{
  "experts_per_token": 2,
  "d_expert": 224,
  "d_shared_expert": 0
}
Below are experts of layer 12 (counted from 0) of a mixture-of-experts language model. Rows are named router (the router's row for the expert), up (a neuron's input weights, with its number) and show model dimensions 0-255. Each number is 128 + 32 x the weight over its row's rms, rounded and kept within 0 to 255.
After each expert's rows: "comes after" lists some tokens at least twice as common just before its tokens as in all text. This comes from a sample of Wikipedia text that the model never trained on. Tokens count by the router's weight.

# expert 25
router [108 162  75 125  94 102 135 161 150 117 140 102 111 122 162 165 152 157 127 176 119 185 178 169 158  69  57 144 140 133 104 116 130 140 122  94 140 105  93 140  45 120 160 108 135  98  88 125 111 103 173 154 121 128  62 143 168 109 116 119 146 140 182 120  95 132  68  91 156 151  92  64 123 123 138 118 125 111  49 109 113 189 113 107 144 102 127  98 105 123 132 157 117 159 154 126 122 126  86 167 174 168  79 157 163 108 111  82 120  60 200 121  93 106 173 146 108  57  97 129 116 172 144 143 120  84 101 140 139 114  76  97  59  91 132 201 158 156  68 148 134  83 170 100 147 155 164 112  89 119 145 112 156 103 172 103 122 137 160 111 126 133 106 132 101 153 123 102 145 138 101 106 153 138 128 172 122 212 128 162  99  99 204  91 118 134  76 152 169 128 115 135  92 123 112 147 110 124 131  90 135 119 122 196  89 140 156 187  76 146 198 116 159 126 130 135 122  96 133 118 186 155 104 160 157 134 141 129 107 156 146 157 110 136  54 150 104  95 105 117 139 129 108 125 151 139 132  87 200  99 195 160 164 146  43 132]
up0 [111 121 119 141  98 113 117  50 120 152  53 120 103  85 164 173 138 165 123 118 124 118 108  99 134 180 114 165 110 177 116 169 156 148  95 167 155 124 143 101 154 153  67 105 129 101  90 106  61  96 132  95 121  85  87 129 172  95 122 112 159 100 149 156  99 104 109  86 126 155 155 140 165 114 159 150  92 109 133 166 123 128 138 123 127 104  95 195 146  71 143  76 146 116 147 171 153 147 155 210  60 190 163 112 140 157 141  90 129 139 142 122 133 164  65  83 161 175 138 159 144 120  66  99 151 143 117 140 127 125 143 174 158 111 124 153 102 148 115  96  89 131  90 148 130  95 140  63 113  63 145 145 157 124  90 138 139 161  98 104 119 203  97 150  88 140 130 116 150  94  97  98 113 162 105 158 157 100 153 135  86  97 112 184 192 153 140 104 132 184  65 105 142 102  77 151 148  96 105 173 143 189 175 114 173 144 163  53 133 145  85 140  36 122  84 135 102 116 132 159 124  97  99 136 151  83 109 113 141 146 101 194 115 141 105 129 148 132 206 145 113 144 122 112 136 177 126 109 134 151 125 205 168 189 146 137]
comes after: "\n", " (", "-", " \"", ":", "S"

# expert 2
router [117 166  81 183  91 153  87 132 120 159 102  96 165 128 177  94  82  87 109 153 112 129 187 146 161  84 129 160  75 135 165 136 129  85 102 108 126 166 140 144 141 154 185 122  86 115 110 137 153 156 111 194 102 179 170 113 116 126 133 136 104 139 122 105 158 163 105 120 106 143 149 140 156 153 147 175 168 152 122 165  90 122 118 132 172 126 167 146 127 159 117 124 168 115 149 155 113 101 145 107 149 164  99 149 138  78 121  63  69  64 156 102 112 109  95  79  97 146 133  53 100 156 158  80 123 125 123 112 121 146 147  97 153 100 117 193 101  88 150 195  82 164  91 203 157 169 131 153 160 177  91 120 129 134 149 180 107 112 149 152 113 172 157 166 103 158 116 148 123  81  76 126 120  90 101 142  65 140 154  96 133 134 136 120 123  93 101 134  71 109  71 182 162 149 191 130 156 130 173 134 128  71 142 183 145  67 144 167  96 161 142 106 153 174 173 165 108 136 177  99 145  90  73 168 128 123 170 132  70 150  68 123  89 117 134 119 115 212  87 153  85 127  90 139 100 130 110  90 144  64  97 144 171  90 130 129]
up0 [168 142 184 102 118 139 128 147  97 161 116 157 132  77 158 174 109 137  59  94 140 186 175 146 217 103  86 140 170 173  48 143 161 140 119 147 137  93 112  97 100 131 155 160  53 163  50 111 135 132 136 126 118 149  73 156 107 159  75 117 138  96 100 123 167  98 150 131 111 100  72 145  97 143  84 141  92 118  94 139 122  38  79  84 116 158 108 146 114 139 138  85 133  90 149 137 162 122  49 133  69 100 177 147 168 149 156 117 145 109 194 153 154 151 112 162 152 107 153 173 129 161 129 134 183 148 144 116  97 144 163  84 125 189 107 110  98 104 159  51 148 107  83 149  83  62 145 115 110 140 167 108 145 131 135 138 122 147 174 113 123 157 151 168 161 117 140 167  94 109 159 170 136 145 114 110 127  67 143 154 111 147  88 167 103 108 123  98 145 153 110 135 145 146 137 115 150  80 148  92 119 136 198 153 106 101  44 158 117  88 125 140  90 121 125  88 158 125  94 113 131 106 110 168 167 135 136  89 108 126 132 130 152 143 156 136  84 159  46 170 116 194 149 137 105 111 120 123  85 122  83 173 135 149 171 149]
comes after: "\n", " |", ")", ".", "==", " ="

# expert 19
router [133 101 128  92 200 146 133 153 158 153 115 163 123 118 151 116 116  86 167 171 145 145  99 111  75 174 134 144 201  88 123 111 153 135 129  84 122 100 156 185  62 105 173 135 133 115 109 121 118 127 121 124 146 129 148 120 202 124 125 203 127 110  55 143 127 153  82 158 111 137  79 111 142 174 142 119 166 132  64 105 148 149  92 101 103 143  59 134 154 156 117 126 118 112 142 108 153 104 200  61  97 144 147 193 110  56 129 123  57 144 133 125 130 108  93 150 180 115 120 114 220 118 136 117 125  68  93 114  89 134 123  79  91 123  93 169 132 120 145 150 145 110 148 103 139 191  77 186 124 101 121 159 128 120 146 168  78 171 169 164  98 166 152  96 140 192 129 144  76 146 177 136 117  97 189  96 110  98 125 103 189 102  73  93 166 123  84 127 152 143 125 146 163 117 171 110 162 173 137 203 146 134 150 127 102 153 106  99 106  97  96  86 135 153 100 149 131 130 111  87 154 152 133  85  92 124 151 116 139 142  66 108 139 158 146  95 130 101 154 113 124  81  62 158 115 188  87 122 103 137  97 120 153 180 180 118]
up0 [134  73 129 127 125 151 101 150 103 110 204 145 144  88 195 168 103 102 136 144  95 146 152 122 120 121 131  92 175 118 139 112 130 133 198 104 139 152 154  95 100  82 157 128 145 120 192  52 110  70 150 151  96 154  84 164 176 117 105 148 120 168  86 114  70 168 133 132  91 109 208  71 155 155 142 147 159 124  79 108 107 154 117 178  86 127 152 155 169 121 139 101 170 130 119  58 112 124 119 142 100 111 165 136 163  82 142 100  99 152 127 152 150 124 139 162 125 144  98 161 157 146 103  97  77 114 205 105 112 114 146 167 149 108 144 154 160 122  59 161 120 128 162 119 182 114 112 138 125 150 156 116 152 111  80  92 158 151 196 153 188 150 114 144 134  63 124 156 100 168 151 159  33  89 119  94 132  97 194  69  95 110 148 152  72 182 116  88 128 117 137 115 138 130 217 100 163 165 119 157 119 112 137  95 114 157 153  92  88 130 145 143 179  81  96 119 163  95 148  96 110 101 121 134  90 103 110 148 133  76 101 202 121 146 173 140 101 104  68 117 118  69 112  94 109 142 145 124 137 124 121 135 172  91 101 122]
comes after: "\n", "-", " N", "N", "|", "^{"

# expert 31
router [139  62 159  99  96 100 109  88  87  52 141 106 165  70 118 106 123 131  50 174 116  88 150 158 117 118 109 154  91 116 126 102 146 123 155 112 129 150 168 155 110  64 160 170 107 102 110 114  93 111 108 136  92 105 120 130 114 136 133 107 161 108 187 104  89 119 110 126 143  98 138 156 109 145 117 162 212 127 149 127 149 124 115 113 132 123 164 160 119 121 124 182 111 125 144 117 179 184 154 184 143 151 140 163 123 126 122  79  99 219  78 123 186 158 106 223 178 165  89 166  54 154 163 122 127 121 131 176 133 115 161  99   9 101 141 129 191 102 146 116 190 178 135 155 105  85 151 151 153 127 125 173 129 146  49 104 107 118 151 115 123 147 121  87 135  88 111 142 136 143 100 137 115 142 100 132 120 139  85 135 113  88  70 104 144  31 162 171 146 111 117 163 145 113  92 119 158  86  88 168 150 183 136 176 134 139 121 167 115 121  96  96 154 149 143 101  85 186 119 114 137 112 156 141 155 103 151 178 134 102 123 114 132 172 134 133 106 112  95 120 142 113 107 131 169 151 150 127  94  62 174 161 101 175 148 118]
up0 [187 165 127 136 124 111 135 126  27 121 206  85 101 132 168 135 115 116 117 116 181 111 104  74  98 221  88 161 129  86 110 167 182 100 108 187 128  54 156 145  52 181 146  87 166 136 115 136 101 138 165  75 134  83 124 100 164  68 121 197 131 147 192  71 114 128 110  99 110 169 175 144 111 141 116  91 133 114 115  97 158 112 144 122 117 126 106 175 148  94 110 147 111 161 164 122 114 208 146 123  96  93 131 140 126 161 157 153 184 145 167 182  93 154  96 140 131 112 131  88 171 174  88 166 104 178 214 103 150 150 106 108 108 131 144 169  78 168 161 130 164 121 109 101  82 145 174 127  94 173 118 115 165 116 113  84 145 135  64 158 142 104 146 180  77  98 137 147 133  95  78 106  91 102 130 105  65 121 106 136 131 102 180 176 165 115  97 132 161 114 119 138 105  80 101 119 127 110 132 106 110 122 150 159 117 154 126 147 162 125 148 180 117  64 109 111 150 132 136 147 162 117 129 141  93  73 120 159 100 110  76 147 139  93 126 134  90 124 104 164 115  95 105  89 126 128 124 118  86 145 146 114  93 100  86 134]
comes after: " |", "|", ";", " No", " Preceded", "–"

# expert 6
router [151 126  89 150 123 133 103 117  92 126 106  74 132  91 147 180 158  93 175  93 112 125 131 100 130 142 179 132 138 162 203 127 160 143 107  95 104 133 139 121 136 148 163 148 103 142  75 101 100  69 182  92 131 174 123 113 121 147 135 118 108 162 126 108 184 168 204 140 170 127  98 166 109 135  93 143  78  87  57 130 100 155  76 146 179 174  85 112 139 104  87 155 151 130 122 113 115  90 102  66 139 144 106  55  99 138  83  97 138 137 165 126 135 140 170 193 109 133 139 116 125 129 116 107 141 133  99 166 159 110 108 162 162  73 179 160 164  87 141  76 165 152 100 100 119  87 129 176 159 102 148 127 211  69 160 155  96 175 105 134 154  88 157 129 127 179 152 158 185 145 117 129  93 117 121 102 138 162 130 151 103 168 131  61 128 169 117 123 110 129 105 164 187  93  88 103 105 133 140 165 152 127  84  94 137 128 111 111 135 154 139  81 118  60 122 118 119  78 171 103 121 174 118 108  82 128 109 160 164 101 144 126 109 199  81 108 128  67 173 147 144 161  69  59 125  71 195 170 142 183  91 128 151 132 120 123]
up0 [110 104  87 129 130  74 128 160 153 115 149 132 162 141 159 105 159  77 129  98 117 179  88  81 132 146 130 132 188 147  98 152 170 104 165 218  90 106 175 102  91 151 160 154 135 141  84  96 138 125 169 159 148 171  85 100  73 172 128 152 150  82 129 117 118 128 146 151 121 176 115  75 143  99 116 148  84  96 107 175 167 194 118 133  81 124 132 180 163 102 160  98 169 106 101 127 142 106  85 191  97 195 110 134 178 113 128 129 129 134 101 133  87  85 129  97 149 117  90  96  87 125 140  86 106 108 115 129 112 130 161 154 158  99 119 159 146 169 112 107 110 150 127 147 105 120 126 189  72 170 155 120 106  90  97 146 149 110 143  90  81 168 150 176 172 131  93 130 105 110  60 158  97 130 129  83  79 200 183 140 150 107 156  95 122  72 170 145 147  73 145 154 158 134  37 123 125 143 106 170 173  82 106 169 117 165 154 133  93 117 101  90 152  98  77 172 122 134 168 156 112 116 103 136 105 139  88 164 136 162 110 206 137 136 119  62 145 127 124 159 136 168 108 121 125 124  79 132 146 182 135  64 206 148 158 127]
comes after: " the", " of", " a", " and", "'", " for"

# expert 1
router [ 69  64  72 165  81 123  89 179 180 166 168 147 120 108  83  79 135  90  97 151 127  83 107 114 111  80  94 162 126 114 140 124 104 166 160 110 143 133 101 154 145 133 141 136 173 111  79 149 163 173 118 154 111 125 147 157 151  90 125 144 158 152 103 146 119 104 165 142 104  96 158 113 151 166 107 111 161  98 112 106 124 118 144 126 123 108 139 113 163  80 169 133 137 126  89 144 146  84  50 150  87 179  69 123 123 152 188 124 102 205 136 103  88 101 137 151 156  89 121 116 131 128 105 194 129 121 103  66 102 174 147  75  69 143 119 165 129 130  84 116 139 105 130 105 111 173 203  99 194 216 157  63 169 144  74 145 129 138 114 130 203 127 118 129 198 143 107 158  98 163 150 140 120 127 104 173 146 125 139 195 154 124  93 133 122 110 168  95 107 101 120 125 166 151 149 183 183 146 107 152 126  86 108 105 132  97  73 160  93 103 104 163  84 105 116 137 114  64 173 158 103  66 140 111 172 148 151  91  61 131  82 138 101  87 145 113  95 154 157 165 130 176 175 156 125 144 123 160 109 104 158 119 119  92 100 154]
up0 [151 132 135 152 121  70  85 173 120 105 117 126 103 134  96 119 107  91 147 153  94 122 115 126  98 110 133 163 142 117 121 125 102 193  89 110  73 144 118 147 137 119  78 133  53  95 158 118 136 102 144 132 129 121 123 137 140  96 129  78  65 125 181  91 135 137  16 109  96 164 122 125 114 153 149 124 178 136 164 107  96 118  98 137 142 114 166 160  62  86 100 133 180 121 156  96 131 158 101  82  80 142 130 144  99  66  56 139 112 184  95 178 157 114 159 134 110 122 203 117 178 118 148  96 120 123 149  94 134 117 145 136 139 174 167 147  76 158 105 153  85 116 138 144  84 162 123 116 151  97 125 151 118  80 153 114 185  87 115 102 123 175 125 115 165  87 132 149 154 167 150 154 180 134 188 132 122 174 136 160 133 140 187 157  61 117 173 109 125 101  97 163 165 105 181 158 131 141 117  97 135 142 204 131 113 140 144 138 134 149  68 125 135 131 145  98 133 108 123 142 134 223 156 140 163 157 109 197 140 124  92 134 178 104 159 138 128 111  83 137 166  85  46  57 164  97  93 107 122 172 143  71  62 154  88 134]
comes after: " |", "|", ";", ":", " in", " /"